Below are experts of layer 2 (counted from 0) of a mixture-of-experts language model. Rows are named router (the router's row for the expert), gate (a neuron's input weights, with its number), up (a neuron's input weights, with its number) and show model dimensions 0-79. Each number is 128 + 32 x the weight over its row's rms, rounded and kept within 0 to 255. Numbers have three digits each.
After each expert's rows: "gets" lists some tokens that make up at least twice as much of what it gets as of all text. This comes from a sample of Wikipedia text that the model never trained on. Tokens count by the router's weight.

# expert 57
router:124131113125129122147114140122103107136103126138047148114139167127140167090144075158115181112135113146136140105090133110141116185154101089149049085111166135100160135142067092127142148199159218144141171178141085160154102174170078141069101089
gate6:082120121132094121181172130152102126091116087123112187128153119148090148129121059175192126105108150160119104141134098177164127086121154168080162089139152119181148139191157119123130127160130195123094134139055091097144094160108113116166166092
up6:100168115116152147116090144145160159114113180114117112144130085147153204154138163110101121122132183111137140155148157108146151185107082099137140167144125148076088104109173103130089162063100058150149152172142139160170184116148097147139090087
gate7:067166086209108155135142167168136124194071112154139138085145164130114139097109118121169126128105110153151076134085126167170102081106159103149122113089118143083100158177198120136087117125092143163159094202079136103167188184150134131124127125
up7:093079176127109169172171084098148174100115106081115095150116203115086124138147160154067092163139179080172145139150058116098179159141119135128103149162160126109084088112132105062067150097111091152111168120104102143111113087089104146106160143
gets: " ", "c", "ro", "x", "co", "che"

# expert 55
router:116161096063123152148097100140190120120099075125186112153146122110105108153110102114071190086133203073096174111142139112110141123079141127122154164130116078102098173123082099182074197168192123126170142109112080168168141063131145110140135163
gate0:138120086136101140092088116146096163184116102149170117125132070150149104163129091102171166152136124109134135122100163158163166166124150162119109122166084127112098145171091099141073190079090073146157127087159159103128117143153166149117126159
up0:132141107105093120130101105160096104110081069117152105178145124164135166183130139126147103129091163038130130132108115112155139115095107085119167079156136128122134087210110126106095162135127110108149105118174101148232023140130179116132133133
gate1:161089108162125070133132152089064089134104210144115178129094102100171159119097148139120133155136121071100118109156128165133123106139100139132114100128113113148080081109154167130096151131061106173151130145152152036137127162096123170133134117
up1:176091121146112036157158165124088061135105158134113164126125123087136149167098129158119156159131129095115091086171107186128070099153123119135103101148087100160117110093180183130082137148112134178128125135141143115124129150101135149202141135
gets: "199", "197", "198", "200", "196", "195"

# expert 15
router:172161052129160169109158119149113104158115123103153158143171115124123166081112191143128136166171175120091108126164104075151133110111140085145088155194165127153149104169107126160116159157124163161153166128119093106142164131157111062138129158
gate0:101171109144121166122148051116124143118089141118158068161182144162083117106111106153104163134096099139116104136082148094077169138109072051117156068088106169148123147103088113115126134169151073188201184096062114147184170069122137101122136162
up0:148172160125115125075106136127137150154095111163055105153093145124060107149120097105182150107151059134095076155117108095086141130135107086147115162103057180132131111116079082129115174137113122125113121115117135100155102094163138133153145154
gate1:083187165145123123094193135169093090159133138087070085108121164152043155158083107128121125117133121131101110143142140151082052117070119110124178153075156150116180107102073154192111118152051062125081107107158166174153180072166136128097096118
up1:145090139119150156149108116086122193076091114129100201140109054092142078077122162121212119126141117125159182103156153140144172177179128165165083086089089107180148138153124105088116160152188148112180121094093092082142156183100157098149166090
gets: "1", "2", "3", "4", "6", "5"

# expert 23
router:136126126135118137087041095090140080127121178138115154111114076136189128180110163133150163135125115209184082119165120100146110108141127113131196113081159085103125126104127109098164083086098145140127118143106171068114123080203138114118100109
gate0:135090128151143174056203145068072168133122091131120119097134164088089128165138160063144167071092151150183080116117165121129129079175179074140109114127070114106150133099083155145149075161070075186137107127097145169113104098108151154132116101
up0:084086062091129132093150156096119187139133153180170090162117118136149155100142148086163182120148150185166037103101140050105141112189150117116103078052121113030150122152080153111133135135099132103182148122118095092158152073133171120116098101
gate1:144083155111126157120126150159083123179100123079124065130143153148114103119108192111109054134150121079136129081103094164113084068090138137166100147053119123173135092146103201124159175101129168146106062158134117113122106123106150183129157196
up1:132146091109145151137101168125108137162113136084141115126112144139124142120114175102089078166158136093140123099116094149171103107090152120166106135088112128140136080145088162127157148113116169123108072142154109115147099109107165173138135201
gets: " –", " -", " —", " −", " +", " Cl"

# expert 9
router:160111156121116120121124132155128156193086136149094097151105172112165125147144105127122094099165160055160100135171127132098129149112140165130106124192141148046143153069188060137091142175140197061158148164152176118142109171111191070166148114
gate0:142109119128144141135105140152146117179087187098134168157141162137139144068115178091074111069093066141112133149139089157187096101071121106097100130150134030178126106149131158148140148110066092093095178164118155122107104133126134145168067160
up0:145094103071136115148082109173122110126082147120096092112182196206138140157157183161067071100121066100097158160120137153149100136134104100114122106141141074170094120137145168118122170143141108119117214213080139055121097158142091098127132086
gate1:138098117100138164106150198088064168129094109151144176164170219095128061121151044136100111157059169109139087127205066133172061149144144138093159159100154097102125153160159150105158158094159179135160135193182127087135137139139156117075109159
up1:131131121115136116098137082129128142136163072161092121151134113187166148137133096156134126130121121170135059160094142130121154148138136144192149172110153170150148108138068094188127115144119108140122151118101146113131097059112165121104186097
gets: "th", " his", "st", " first", " her", " its"

# expert 27
router:106121106125126109147164135066125181146066163101132156144099165113164168090104086129105125156135122127119113090124099130098183097129070152117130105127151148201138132104227169173141137113166093119108122144149155131142122129121152104074155159
gate0:189109113112123084087123152124128186199118127159121207144146123131147096110105133104095116144097129127131157110145194131136121145099118115163112132127162122148110177130145145162173110095053158116110090105106251158163130155162103124139097175
up0:140148177134124087133158184132121132118108138174097188148083139148162105146148103099133141111150092124085139155133109174088085130112085152148137140059113118174152116138122098191146090124164110172156143130135110122118155095038110159154123149
gate1:136169120093168127109147166119064094120082106142140100114154096130073165184085056114102089152164112101111087084109129171141150149061091107153115093097136106110137102116103178074165092119085119157107108166105125092127147055164113120092132049
up1:115136109130100096162153142091142127228147151159077151144132094133152173171129156066128173133149077174115160140114087120149147131184093157139083111140074129152149109142174085143139153109136131123143126184173174129117179176135181168167223156
gets: "m", " M", "at", "n", " N", " C"

# expert 59
router:099122111115141105116162062117101116135167088090171193070193135125116132149129118140123170142154066065124110133105105198098122141102157096136160172104145125189109122110070132119099091106089085089088109039107158151105108144140145163150112124
gate0:141070145127111108135128127093082122184141143124103115050128118163129152054129152123117167151134114101219141141093088117128089085105141138123092110087117119070071093096094143193156096121147133046060125167111202102146155091129125115146127079
up0:177074153088154139082126157108126111143144160089142087123128185085161197077091088180093173147123146063083086127133082113112122129136126126194126131198098171101082121117165133108160092063172135104082095159194111095121117114187166126140085160
gate1:131046100070137128093083146113142185155111142114098098135149125181136125104104113147101150073196128154166181126134133139120191161076080137167112088145158081154116096148127118131097149130157140095186134171153106138132092129146122094200108057
up1:139152128153107113152118093166076166155120135124164076080133183158103159140150147088152124073113137124139093133094125115169111129174123158120150210200119094114120206156068116190145081136102160191141137085158119104121138115124098119084132137
gets: "g", "an", "le", "am", "ol", "ong"

# expert 58
router:134158134190098086125171133166136152087175116103104122155199149102128159131099178128102090144143119092137085070101170126130150151113099152120109105064145077189134112092157160126120166191165111114113154118142143080140105104065105146155080106
gate24:146118072165116078146105151126097105113091136172161148127147084106115093166109114168201148129164124068167103128157197156158103112131165185089135147104070142131218097129164113174157181202100128098121127148101135079098163062114097162119150085
up24:148101162127151161125164147105156217172190137113200127149138128080136131092123133080139133123099118172097109101048133135097159159134095074181086140166092146081119181123102175088124088168176179160101078099122143167147127152129129082175090150
gate25:082092118078145182139111172180127140066155103114114126157089165131149107118132186118104167155116185135150164125104154135137110131112170179135149148109116102178074124168172134142099147174099112110156144118158088177100088135069097120083074126
up25:181154099177131174131120125087151121161138095110116144149097103097134107163094153161104127126148121116171140132151205143124134107126130076100143107130150149131146088132091109153134125149142145169123161193115127109139083070169145114184252124
gets: " in", " on", " from", " In", "In", " of"

# expert 3
router:159123081049143136154113203167082099170153101182139152109169114082096117124103095194152124057128147134091096167107124120104109145097109124101102130118096160155097118109113194164173085110070171118123136193095109139129130051120158163130113111
gate0:082116113140105098157125107177115132100112108138196116105122170094172180144134091142193081121115153154083099088133158112182144115163118130163108095117172062102181111145137193126178166125132129159177161096100120158148071081155135100078186131
up0:107150129152137165105105099101134097136111122143140218150110102142127097055156145155117152093122108107118108150144150180146100150185146106104185130161100145075131168132193122096141127091102098127117139129164185167093131189085129098150069086
gate1:153068080077151120148136151125124124131146129120120109174147103135120119104152105192172143096128114145071098138146112119129168162166078126127173135111098125142102077149165186185130116165118196166154195135108153122121195071145093104129155075
up1:135145103140148108138158146176149166163175132154138138160114116129168148028135124140138114177124125119138075130106121178102155152167104153048144091126127192161107138157171124108070143147137205147149131112096119080129110170100101136154112073
gets: "om", "ton", "ie", "man", "as", "land"

# expert 28
router:211118101102114075076157133107159094093128094106108125106113128137141169108054163082106139170096119125108137188163151117121135084124159131119080118171163146114099090100077162126088095104146129162180104121155161175133086126116106078117182176
gate0:095143119110157171057143100114121132117122128110143080118062095135142154116148147134145099115116080141137133149058127107092121101126084194198155131135163134089159084135156102172117096189152142167186110123157124127089178182073106087149128116
up0:201103099147115103164151151102127151171163121088135138146169150130153071156085126143192146208140160072173198090195133169183146092138203108088097185130131165150118137077064103130115181092106117174119114141087146120145121111115176162121080073
gate1:147142118126130111079104148161120115092148165128051110145101118145161205116129138116130133111117121114085113095138151117148109133087176132090111107092122093157095141168116123097136119099182082113111152113141103102159146156096205124110150139
up1:078105121122119028143116152135190145116170156154191127075088104158137119169094116150129154146157116164119138149171118126091117178135126164138141122105112094117079070152073146148083085193106158134149109089145150199137060157117149185124129190
gets: " ", "–", " fif"

# expert 8
router:139105136081152124151167157102105159146137091118143110144140093081151064103136124076157144099084133210172101151112108169149169119180158134112110153147148144145133116134170100144107103185108111130081119130138110116100131093131152131210168122
gate0:153120117095157114070121084101113145102184128142145175083088155123140132144108141149193107128173190087118178130100131144131208139161106135114101106141201132120104142136150110157103147103157137158139141090099145115146140084123139151145155147
up0:135079125085112141109118123146116061100143126151167103104112154113095106098153192105150070118139158055169121140109142153127173124125152056051136206130151109106107155136190120134137121157120102209166164182123099084150102138111074152130126103
gate1:062118123104120147082102194104109137131129132145135120113132154134179102118130100132138139137114081094167185171105072139176138136104119207161124164121122125076143085135132133053145126098175063142135111122121189178120123132113116049113088132
up1:126132114173143114130158104186107137174146129131142122156147075133091126132112063124135098106089138142122088163138164083069107123183150081169113138109141186115067143108129131108127141092097176093167140179143055062117077142139150155144134052
gets: "er", "en", "ia", "il", "id", "us"

# expert 30
router:108165113152115153136175155102109075160121192080125109146110083090095120119155145128088141126213141099140110122156104138132134125126150106103116141133096124092168164102125158139089161147148116122116083134107068212111134118113169103113100134
gate0:099078117091140052163139197107144149091131058111149158160132103109124089123143118110132133107141157136070126127115148131133135129161091117172121198135092123132085160161214121175123162141129180082173136082165104176115119111088101093118140118
up0:127081168085158097150119124158122143082091128107149153157119142075124102125108202130103081149152089091135163141079162117116139178130101117172146143155137162143153168156227145134133180136140187095068155097161094199110134117110107154145106125
gate1:128064124178091127145134089154098196141087142108169141106143058127109134103094108182157099107139139104120103096127120136108126179150099147106125134171121103201104189071125125146078108121128128139131074091130129138173122128085123155120143104
up1:072134133102141143131092128153175065133164051139136146142103178116142116136199120128116127129141126154121195120123126147133072063119204142166145119091199125126112063167155116136129184142217138178101176140089152122138153126124151144098153168
gets: " |", "%", "1", "2", " —", "3"

# expert 37
router:108098111095132133119099164123144125140119131084175184096166018170088138135145118110140179156065159149108102142111091119121081112092115103070122115056153135089055120191095184140147109097169176183177114086171107107118177094136162119117172184
gate0:104118123115114130134136119186116114121090125096057123050122185159117111180134103154117153113121128104120122179091129131122135079134165140135098108101108119113135120115105190121153148134135094106136124148090147151113152158126093108148102189
up0:085122096187148129140128126112087107085143143164132166096151125106082140121111106105147172129179092114135104119130197112123126166186120161171106152172096115161128121134115093115120138074130078117117176131083143118154109124108149166145107076
gate1:107116102079126204095178090141099122094134106132173154146168141094188113165135111159149105149133122139134105121122101137084092188115112111143125176070140162110132171145153194148121165081090103079099134127085153143119098114099129118133135154
up1:143086088088120149177170113125133104156156201084104175085171096141124179149112175172186111211162115148112140158112091124051127083110097099084079152103056136093071064139163192114093122137120137123084136137156140177131083118100183096105146125
gets: "0", "oy", "100", " X", "hen", " II"

# expert 10
router:092145123129148106134134136105097122158142159145135120172094183108077090093092134164071108157100124080134130137064080121128165176135112142104101115123070106083122119114146093113124162096116137085106113129113149177159122064074138132104173096
gate0:141114166154123120097150137129090156202158141124171117147122188167108146159121121132106034071098104158134127112130119188163124165113124177158106139121088131112158109115121145057144136125101174134206136109168112148091122180137161184157136038
up0:151113193100103086118127101122104104101137100114111056089126157104146123132130066088129105097096093103147105070164097167079131145091102111113137098086119138099155126117062142089116156124146187097099191094177115115118214108189157132171151089
gate1:164119146070149119083149130156129156160125161118132163202125123069056139130160147140103128090143120158108123130114096187118148141128169065070058154136137142176116180144158191169145125165084177158122142161120211135147160120147153103159137059
up1:076150132210132064160146110135111124187132101148120151141131127171032117091139180194106185087147118091166117137124091132144152120084152112113132122109160141080118109144167112173092115139140124072140110121053117106105109185141108118138113127
gets: "in", "ine", " name", " County", " State", " City"

# expert 18
router:089092197109156098112199173157126125140180133157111071092102097155118127111139136129058116107099184123136146148136123201180131171145158171116152121104124094095109159114107177162187182090110150081120130133140087131069072137114117147138132093
gate0:087085122146140155140110073142109107138125099165123117216123154196121133060107090141130172103124125179101158122096153166124136152131158145151131082129192078147079143166087145137112138129105158150111160180162132020144136154155115178141138137
up0:140111141111115127119037098190107102151148136117120137166112086194114074059092129104128113142130120112096143075122163177105175142110131145133178097174164087151164138143163179183128135129105170146176130102191154148120127150090120143104170115
gate1:146079153099124116113162123114102138147136107148130090124151128100144089155112176122152133108101111121137172077150131160069118248108130146140149108221117077145082117097124172073158134141106176177139136120160073096046090176127129146150074172
up1:215079162098133149088097123100117074095152167136147167137145109081154086149126133106176145065152110108134147080175140106122188134079175076124157143161125116178098109070137117119177121160113182154118186130096101179071112101116146104179172131
gets: "al", "ay", "ill", "ard", "ide", "ade"

# expert 44
router:187079148164156052125151147197165200074132162144132156141099181080117122152087125152178152185162195126080158134176122144148116111120150137167123104157163152158047162120136121146149106145145117103076108113134192112141108149149101115147110203
gate0:076075064155164166125149123069150206114126095103213174120073090157137095149084123076153089098094123109126110145151139097115121173096091109117106107125131143155126104148139106109061143089079119103149164106137112127080157126122156136136132081
up0:124165042154133210101122136086156101144121126149179154159042162098205113131093125086159096107132123087126111147093115140150041160187120104103148118131127152155061106155151158074143139123111109127154153139198165108126066147176110105113160092
gate1:079132111172152153091141154144139097127104107156159147128069071069154141159103164147159179160097103099154090100140118149133160074155118133088113151059078148133090193156105134139112168118112127113104105100187100116091094092124163186108153145
up1:164169116119125149128110103092136171131143101140145151119168131147108120089155133151131100157094102163087160161149080124148138103162111198143092177134108102183110097200110148079116134157122144121116179105078091163093094138053145188188164121
gets: " the", " The", "The", "the", " entire", " whole"

# expert 53
router:129095121098131122108114070094128153106138165166123139082081132139103104132180189106111168043089142072148110123086112104166134106123121126140076175168190189156065144130149152108119139126120095103112133105140126098138166163102080095094096121
gate0:108218110099116071103151108161100183131181175156113092115123143087131130118095156080172161134133119132109088110139160135160178182174166174080104122133130076141105121128139105135151169167122168116134172144094087126118118105101096099101123228
up0:097167065120158150125049180166196132164120115143167149047159117158063145101138091144070175078139134087137161118125130106115088155087090169148078083116121110115162057122137092107122184146112103140106097207135131144141101111094092148135125153
gate1:162091153167112139065155130180131087175169206105117116121146140093097156091100164148144171097154106164142093096114107126161117159128121148132121171061140153152123126135141103122163087178134107121165098159116107192123164067185147105106056114
up1:164122122142127162134145132075163100120146063123166154056111097224133137147119162090079083165145153101100147159149140188100186127146106129059162107156118168142103112155106120191114155103063098097099159096080125114115088111122056148183171153
gets: "u", "b", "ur", "as", "ul", "um"

# expert 19
router:170104098119116104150157074125139127074133164141080122083147167097091116094087172149115153159211108072129139107166133111147169077168143106098082118138068123157150093080139138120158076136155198089134171141138091068113124161133117084161192112
gate6:102135073156063131147111180112116113203167018144132164094141168144142132133148137140062098120129122197106130155107103097146104067106129108149096115171141136117128145095125116102123122105148172122155107111106141132177114114142157078099149162
up6:098109066115124136110172139137126057186110046111173157106172213108106134137097145157052104124087098178123091174162095133098126082125113121182125121123119152162097150149135142078095137127126170134158171086089129121114145104142136137138172136
gate7:055119105057125126168136089134114172171188114133131135106108102095110155094167091128096134039100201090200130097108113115180142192125118104138117159178109140135127110099116110163154094157200126149141150140138119187133153193153168175152138135
up7:057136122074120103147087106090134146180192112154110155080107112098141136101154079112110135057116182109188131122115100128178142183108141112113135172180116132164111124126141139172124097133147111148143166142142080204163143183158136174149116146
gets: " |\n", " ", "|", "\n", "|---|---|---|---", "|---|---|---|---|\n"

# expert 7
router:057144164137106131093130065121143122129088163144129154105140098125230116157073153125175160135095096089101160133130168088151126140167067155095162210116174114156145156072161203090108106146144113131123153126111184086103113149182131165100108117
gate0:096121134141130173115037125134094143100105116115142128145076189098111051157126168090094115133106073150125210233142159156103089099101152104168164098153114055104126095116168142062132147119161120134157080158126105116168101172116081197126146154
up0:158088130094136122068076151066140125123137150112115084112165153168172115096114126104132101176129146118117164173155135163108126146080101119157140205080156128168157107099153120082184150069132115143093090123100163191135094151138131158112186094
gate1:124041143180105151127184147149113121183138144121100151158088089175163077138143149096118129127075146096127149099101150108202132136123094119089120164103107114126105144156125171052158152116190106129126124154182125111171130188149078131086080157
up1:122171104085151099129090111086127124043106109122134110115135148070123183125079087163153150107135072163120112119169123158055144084132145151188122080143138168139163112122148095177105127135070144114108143079077142142119133046096155133112191079
gets: " M", " Al", " Mar", " O", " St", " Le"

# expert 46
router:156083154114105163124139120153150168131107104177126085172099177129122167083132144084165155138078121144113141140144141123105153130085073076083112140114140089138070173133176130061092088127143202148103069143125128130092131159092068124110172113
gate0:139087103097123101123146135136114151171060165092098107082168138088096115142126114128152104105175136136125135139137126121101077122178106109088101101152151110130150120083145071105159169173167162091210166156044101131174114130093190068177160089
up0:127104114095150143169186128121118140076143163131137154033157153079150144163126122154136200121127138137130182161092124143173087099143107143079103153158104095152122102109104113170118151142151065149147135101140195085125103113041147136156154182
gate1:096136130166121063067134132118083127129114099134129111183092139078121133099162125086145094101170075159113115091187132162130137105150082167130107147068126122147160106183156087119110130196154166151048155138128114196125139125145161107094170109
up1:142112162127147109125136128140167095134131109154131108084175138140139150178155136102114193236136135089163078146133178143124115175136125160105106145144128170136129127194106116146164136142138120156117101149121125178137100147082191114123092171
gets: " also", " that", "ly", "ke", "ley", "ai"

# expert 2
router:117117162095129111120168147139106127097126129113110055155098100101112135104154114130130090080096139139152115123122114093150077154106084092128157085185118130102216109136068145145071104195110099128063086130139135116144172114132116164117061156
gate0:108100139102092131118163080090116197148109097073099155151206100140121069136154153166184186171101160077082160136163151127096131118197125118167134134141120118127091139113128134070117161163115087117079205103079164163156107140153110101099110133
up0:089123100170160130127099133191158121119176135132103098129076179127139156180077127118121085087169186153158147112126102126134109121091162129137097085108108113125209125151089078101163155140107143127161109132140116105139126122130116148096162099
gate1:079122142072138099098110135124105168129157154106147140109131099132154136127122133155205179102108157124111111099069134124155115153150123115121096066127120150118112090111154131107157133078123180110131126159096139111112145127116090093125167155
up1:076097104157157176133121146160112166100129140097120156120155136216087138102163122117163163171070078128109061104046133122168131148137166191119128125137104114167088086180141134152149106087131153143176111148135093129134076138137162163113144080
gets: "i", "o", "ic", "ar", "ra", "ian"

# expert 38
router:168177082099141154152139151121140192132115095119165147122138097115098127069124153116184080112182149152084163185087116094110203093053180141099174111143102118124128130160136115149110082143139107134121153119186119196155094090164079134172153158
gate0:145152120121104167082096080138127125097102115089114154124173120105157115118150089156141124082157162162084178110161073136139197105111131120126149122119176178153104212149146125131135115084145147173155134132115145165126085146062099066092173120
up0:086120186140130097122129178100122156122138116170144136095134110118191126144127071081124138134129136136173124105118115184067108089141124108164133155086174173090096151130127118126205192116136098162161117152185155073100182125108150063122136146
gate1:134105125166126121097199135124152148112188157121182140187214145154053170115123164151192158119133220128121130128111136133129134095074156130112129143134203061123074110103171087122120130139159120119079131135095169084121179140127084162157106123
up1:136151169152093120129209146128149097093178147144188120210179134131095163114106196106136130167159193168076160184114150092096128080084159141096132103163181109127084076118181126115114124143151116147073131091124155114125157178132076191156118124
gets: " one", " two", " three", " more", " part", " years"

# expert 48
router:195144120144138107120126114151157179105125190170193126102082117138149079071173069117182114096167120057214129116156138144153144120135140171133117133143127131157096102140120186093144159174138117135135147158054112111116096170156141127079094153
gate18:167096091184126098158124102148135187123090197080113179184155126117100166092108080119124092177133160101122170107099086125144166147108127094155116092161157085119101112124099143100106073089150146109095160115135139145144089101159134118144099125
up18:202131103163126106133137083146140161119145185111144198129142121083065128146145117140145089119114159104128143051061062165098111090107147068135165163156143138094176170147097135153117121103135155118101165125129179116147132140153103128167061139
gate19:186145108136088137103164101163134094130160106182123135148097147125078131215148136097123168116066140116121133175123090143094111149072089093102138188106093086103072107200174143089095143132101143130117118143172112154131088202142160149093166068
up19:128126157172152100091074145114126179154141139172098163148155087065191113100114165153098090176119093204205098144139076134133115122147168087151168153158097182091092142112097106113099106114164070109109148148126133162144165135132166135167138165
gets: "s", "ad", "E", "ry", "ock", "rop"

# expert 29
router:132106097120147131158134122083104138103166145185130173151111101059176207156129139135171071130118115177129158109124132102176114109138138059137196137086167114133171134165033161093117101116183118141118096106106128151145173157078178162138113145
gate0:121046132169116111099110098150113179154131095104154112167124140063166084098133122143184147128102093155130120068171167100075163163143145134182081172123149140158091110112098162132081116173135162133149126125151112162086117105123110108138095102
up0:103098143136125127081090139132140116099196071087154110112092098111163127115150136122170138103153093117082133175114140117165169111184124129150051122082153164096148096151099143133129151117098156111128077145147121139069167120129086154104107123
gate1:177116185096119107148147109113081167098101091126191151133147129195109181094192147157135096135143141138158116143141153132152123162118085165172090066122095150104165133158095103070250090139124123110128169128125115154122091114141046131121157173
up1:113085135130125125101126147097127176094179153111073142086096142196164150134096091184158125081180075138145091084103090109137126127148136140093127108079136125177153071096101164081178158097103139166148138156164161138144113083157140161103167166
gets: "h", "ch", "v", "w", "ak", "z"

# expert 22
router:152119075126146146098154165228134122177172165116115057118147210118194079175110133149176147125137100098127128162196148157094096118117096095214175106129119090116138149163100089107140165127110167131156133128131129114132120139090150145169150106
gate0:153168124087155112056118112102116141157168103184085133140106152194108107132140104070112108082168156106156118186122150143175077135118154115122085120159117100114108197157082115166072143133087142117108118080082152106185127107143107099105121123
up0:160151159106165107078096110094103122163202136151083132171106100172164068139127116092123114039144072148152142145076129153120088107162190118175133084145126122192128139145128117182105113131123100164148138114124166079177089128128100159148114131
gate1:134125153136149100101127092096100166140141155093129084156177170120142125160121135077176107117126125139133094157073175166165149107167085136080179103140144068125136166180144185146157131132168129096163160152152124173113105193105145096144098058
up1:164067203122141069105099108117167178121188144134171128162058150216107160176110061137157114113130110113157100092114153117128150171155069119131130125131124086096124124088151134133158104105162148124060151169176116129130130165105168107095098139
gets: "ed", "ing", "ation", "ated", "ly", "ate"

# expert 49
router:156153089156110121093048124167046117135073094110089108149104102123088082123147083156159048144051113092115135202146120143118105130124173096081093174127094192154143117151158155137137120167068151178137082153136108135110132126152136176137105117
gate6:079144093131130112172110129143078135120198132126128129134137147173139142132088023100157140165102163125098121111128126141115108102063159175095119105108145201133114105073130183121134144160137192083125150124075136164139125138152114109172153136
up6:206150177152122151089091141162174123122104146097140094110131117096074084086135132147127117087084121128169145136156081122147118188142128091099121106097168089116148084146123132145157128078154112177140081136160150106103154090104160117107143123
gate7:143048101137149066129105158121131116144202124104110117142128138138094209124129124122134205106128129149125189164142128135113082110082137128160099117124129154174154132151101165152113133141088117124148106103076095129134082117122156097128135191
up7:170153092154178111107075131139138102089190099185146112224160144102090092167148182121144129107152162122160134100095103102076060121157029111071139110093108116149141141179116110141124135081056146121119073144095159142148128115175131108103114096
gets: " with", " is", " was", " he", " had", " has"

# expert 16
router:098153173110100157094123168162104124118180170130151119158144087179131155090120136131143094104123134121111132084122168129137131207171128089138142108128112151163128138088139133104151114134134135088161103108108165130210089078090099108135060164
gate0:122108133107119113138124145142111162196113117097114152056136135130163139080093146147096168092123096151125147136108114110174177075107148099127104126096177161114104080091118124161108195088081147087102153133064114126173113126192155178140117096
up0:178168147152154110101115123170130150060119109165158089181102175116116107173149096105139117132098138116167131050161127109082113160122113158161144154120081101140154119176155084136165127187199115196134075105136134137061151123138130098113125090
gate1:121079105193145129117165058152127137122167135117126133128132125103135147123165085144095123113123086100094092166119052126085116192116079107135145149180103148095137109107093102175147121082072054080096166056072163115107112109120143128187124175
up1:133148112158127171160115135109081148133099121151146135147082190156126099149131241133163089115102093113127144091095079138128108117198171111147149118067110147140182102178144146125109115101165144172081109137201150163112127159136162097092109137
gets: " of", " for", " to", " against", " between", " about"

# expert 43
router:079128005135126180096117104145108135158112171127130080187106170106123096109167107101135127134113141125116153133144150156094137164131151135180138065092152162120144140126142188136137096046154092158154121099085117191103126161141044118173119170
gate0:085132098122129127147133166172158144094150222173138081164150146135117143122119159108155161138111228137138218083104135147135105157137124109164161115137148131189149138123121116141158137140147110126166144092137180160109162154100082122234131147
up0:130125128108106144166174064137154128150101131090207158126100106123081145114173162089092081132129127138092137144193102172080095145104153136159185092130104092155131126131182041130109183167078114156163094118129085137132158158029165176063153109
gate1:132062087140106136147102143124127107199109138154155119126134113124068111059103144131097140184148098131107107164116137169110086163026124111171163142143116113147116159117124147148140163111058154116164132122123121137134121109181154172101147159
up1:119125130143153059160167129162084124143157055113118115147098165156203123124085123121195160118090131199117152134123086118102105054127078171158107126131160079151118080123143131094087108143118086065144124103115146141126139125113155150123093082
gets: " and", " or", "t", " but", " not", "ist"

# expert 63
router:170139156162113117104117112127068144100168051144147077184151178171121074151142107099129034143098135166156127134127159120165117140105097117150179087104119105171137201095121189173135186061119150092113094157138141169154144163123156141084060153
gate0:114169080113140076166188122105174130128153099109110109104134126172147118079165125094148126147141181141159164162129172128138150149079105181124064153149137110131135188113121140219170124144132137150109125122083138101151179179118130161129173107
up0:096135084150138085158169078098136126115125077118086116097113105156156089073162145093111125155145203147153126149114168120138135160099117159109084143165123117132137186100114138205147133133103164153104123111112124111143150198135109154107147098
gate1:121127180100131119118148088068130136135107112121142182125150087091168157155129149119149140097101122136064054167084141118081112111111136099088162146088108102093093119124066165093151098141160112145110129125111146104107102135093167134132095113
up1:204165143130121118110076137175135113125113170091066080164130174111103121082108096123150162164167159135106138053171157138174086164135136114142168133156173165075122122103161143176121118106119155170150173093171167134076126103164154108086164193
gets: ",", "),", "\",", "',", ".,", ",\""

# expert 60
router:092154140133144106105108140094137089158094191093138107114072141130133083109112158099074152187104154063034123109142091151152164162163142087101126088088143160138174148150119127110148122058188134125128140103087116085129164218129171049106144108
gate0:132026141131106136078154148156131131136045163115167147121167188220122084153124122173126145144137129111122104067124145106110095137165153086122089139119084167102155175184126134117146166110142164148169104166094140058049114127138072133127150153
up0:163072159121098117133098129182118138117090114114134139141154151149178087123120080130145143138153102101091112161119169125092061160110167126119102093096134210145126125188100101122120084123093132148131105111070141126074128161115057143176167150
gate1:061086125163117180186157142073097122143112158100114133086164107126135151113155145132045110152106088098110113171115168094155171168131143125116170137061103073157134114101181088084156193174130137112109122087085126073119121128101103095112160086
up1:129176141115133115104097122182158106082084143170181146140131189096144102149115090145117104093145178139094128075093062126090129119145099166179066116201128118122099103181117160129115097125098124149082154151181151155139176128140155143179113159
gets: " S", " B", " L", " H", " D", " P"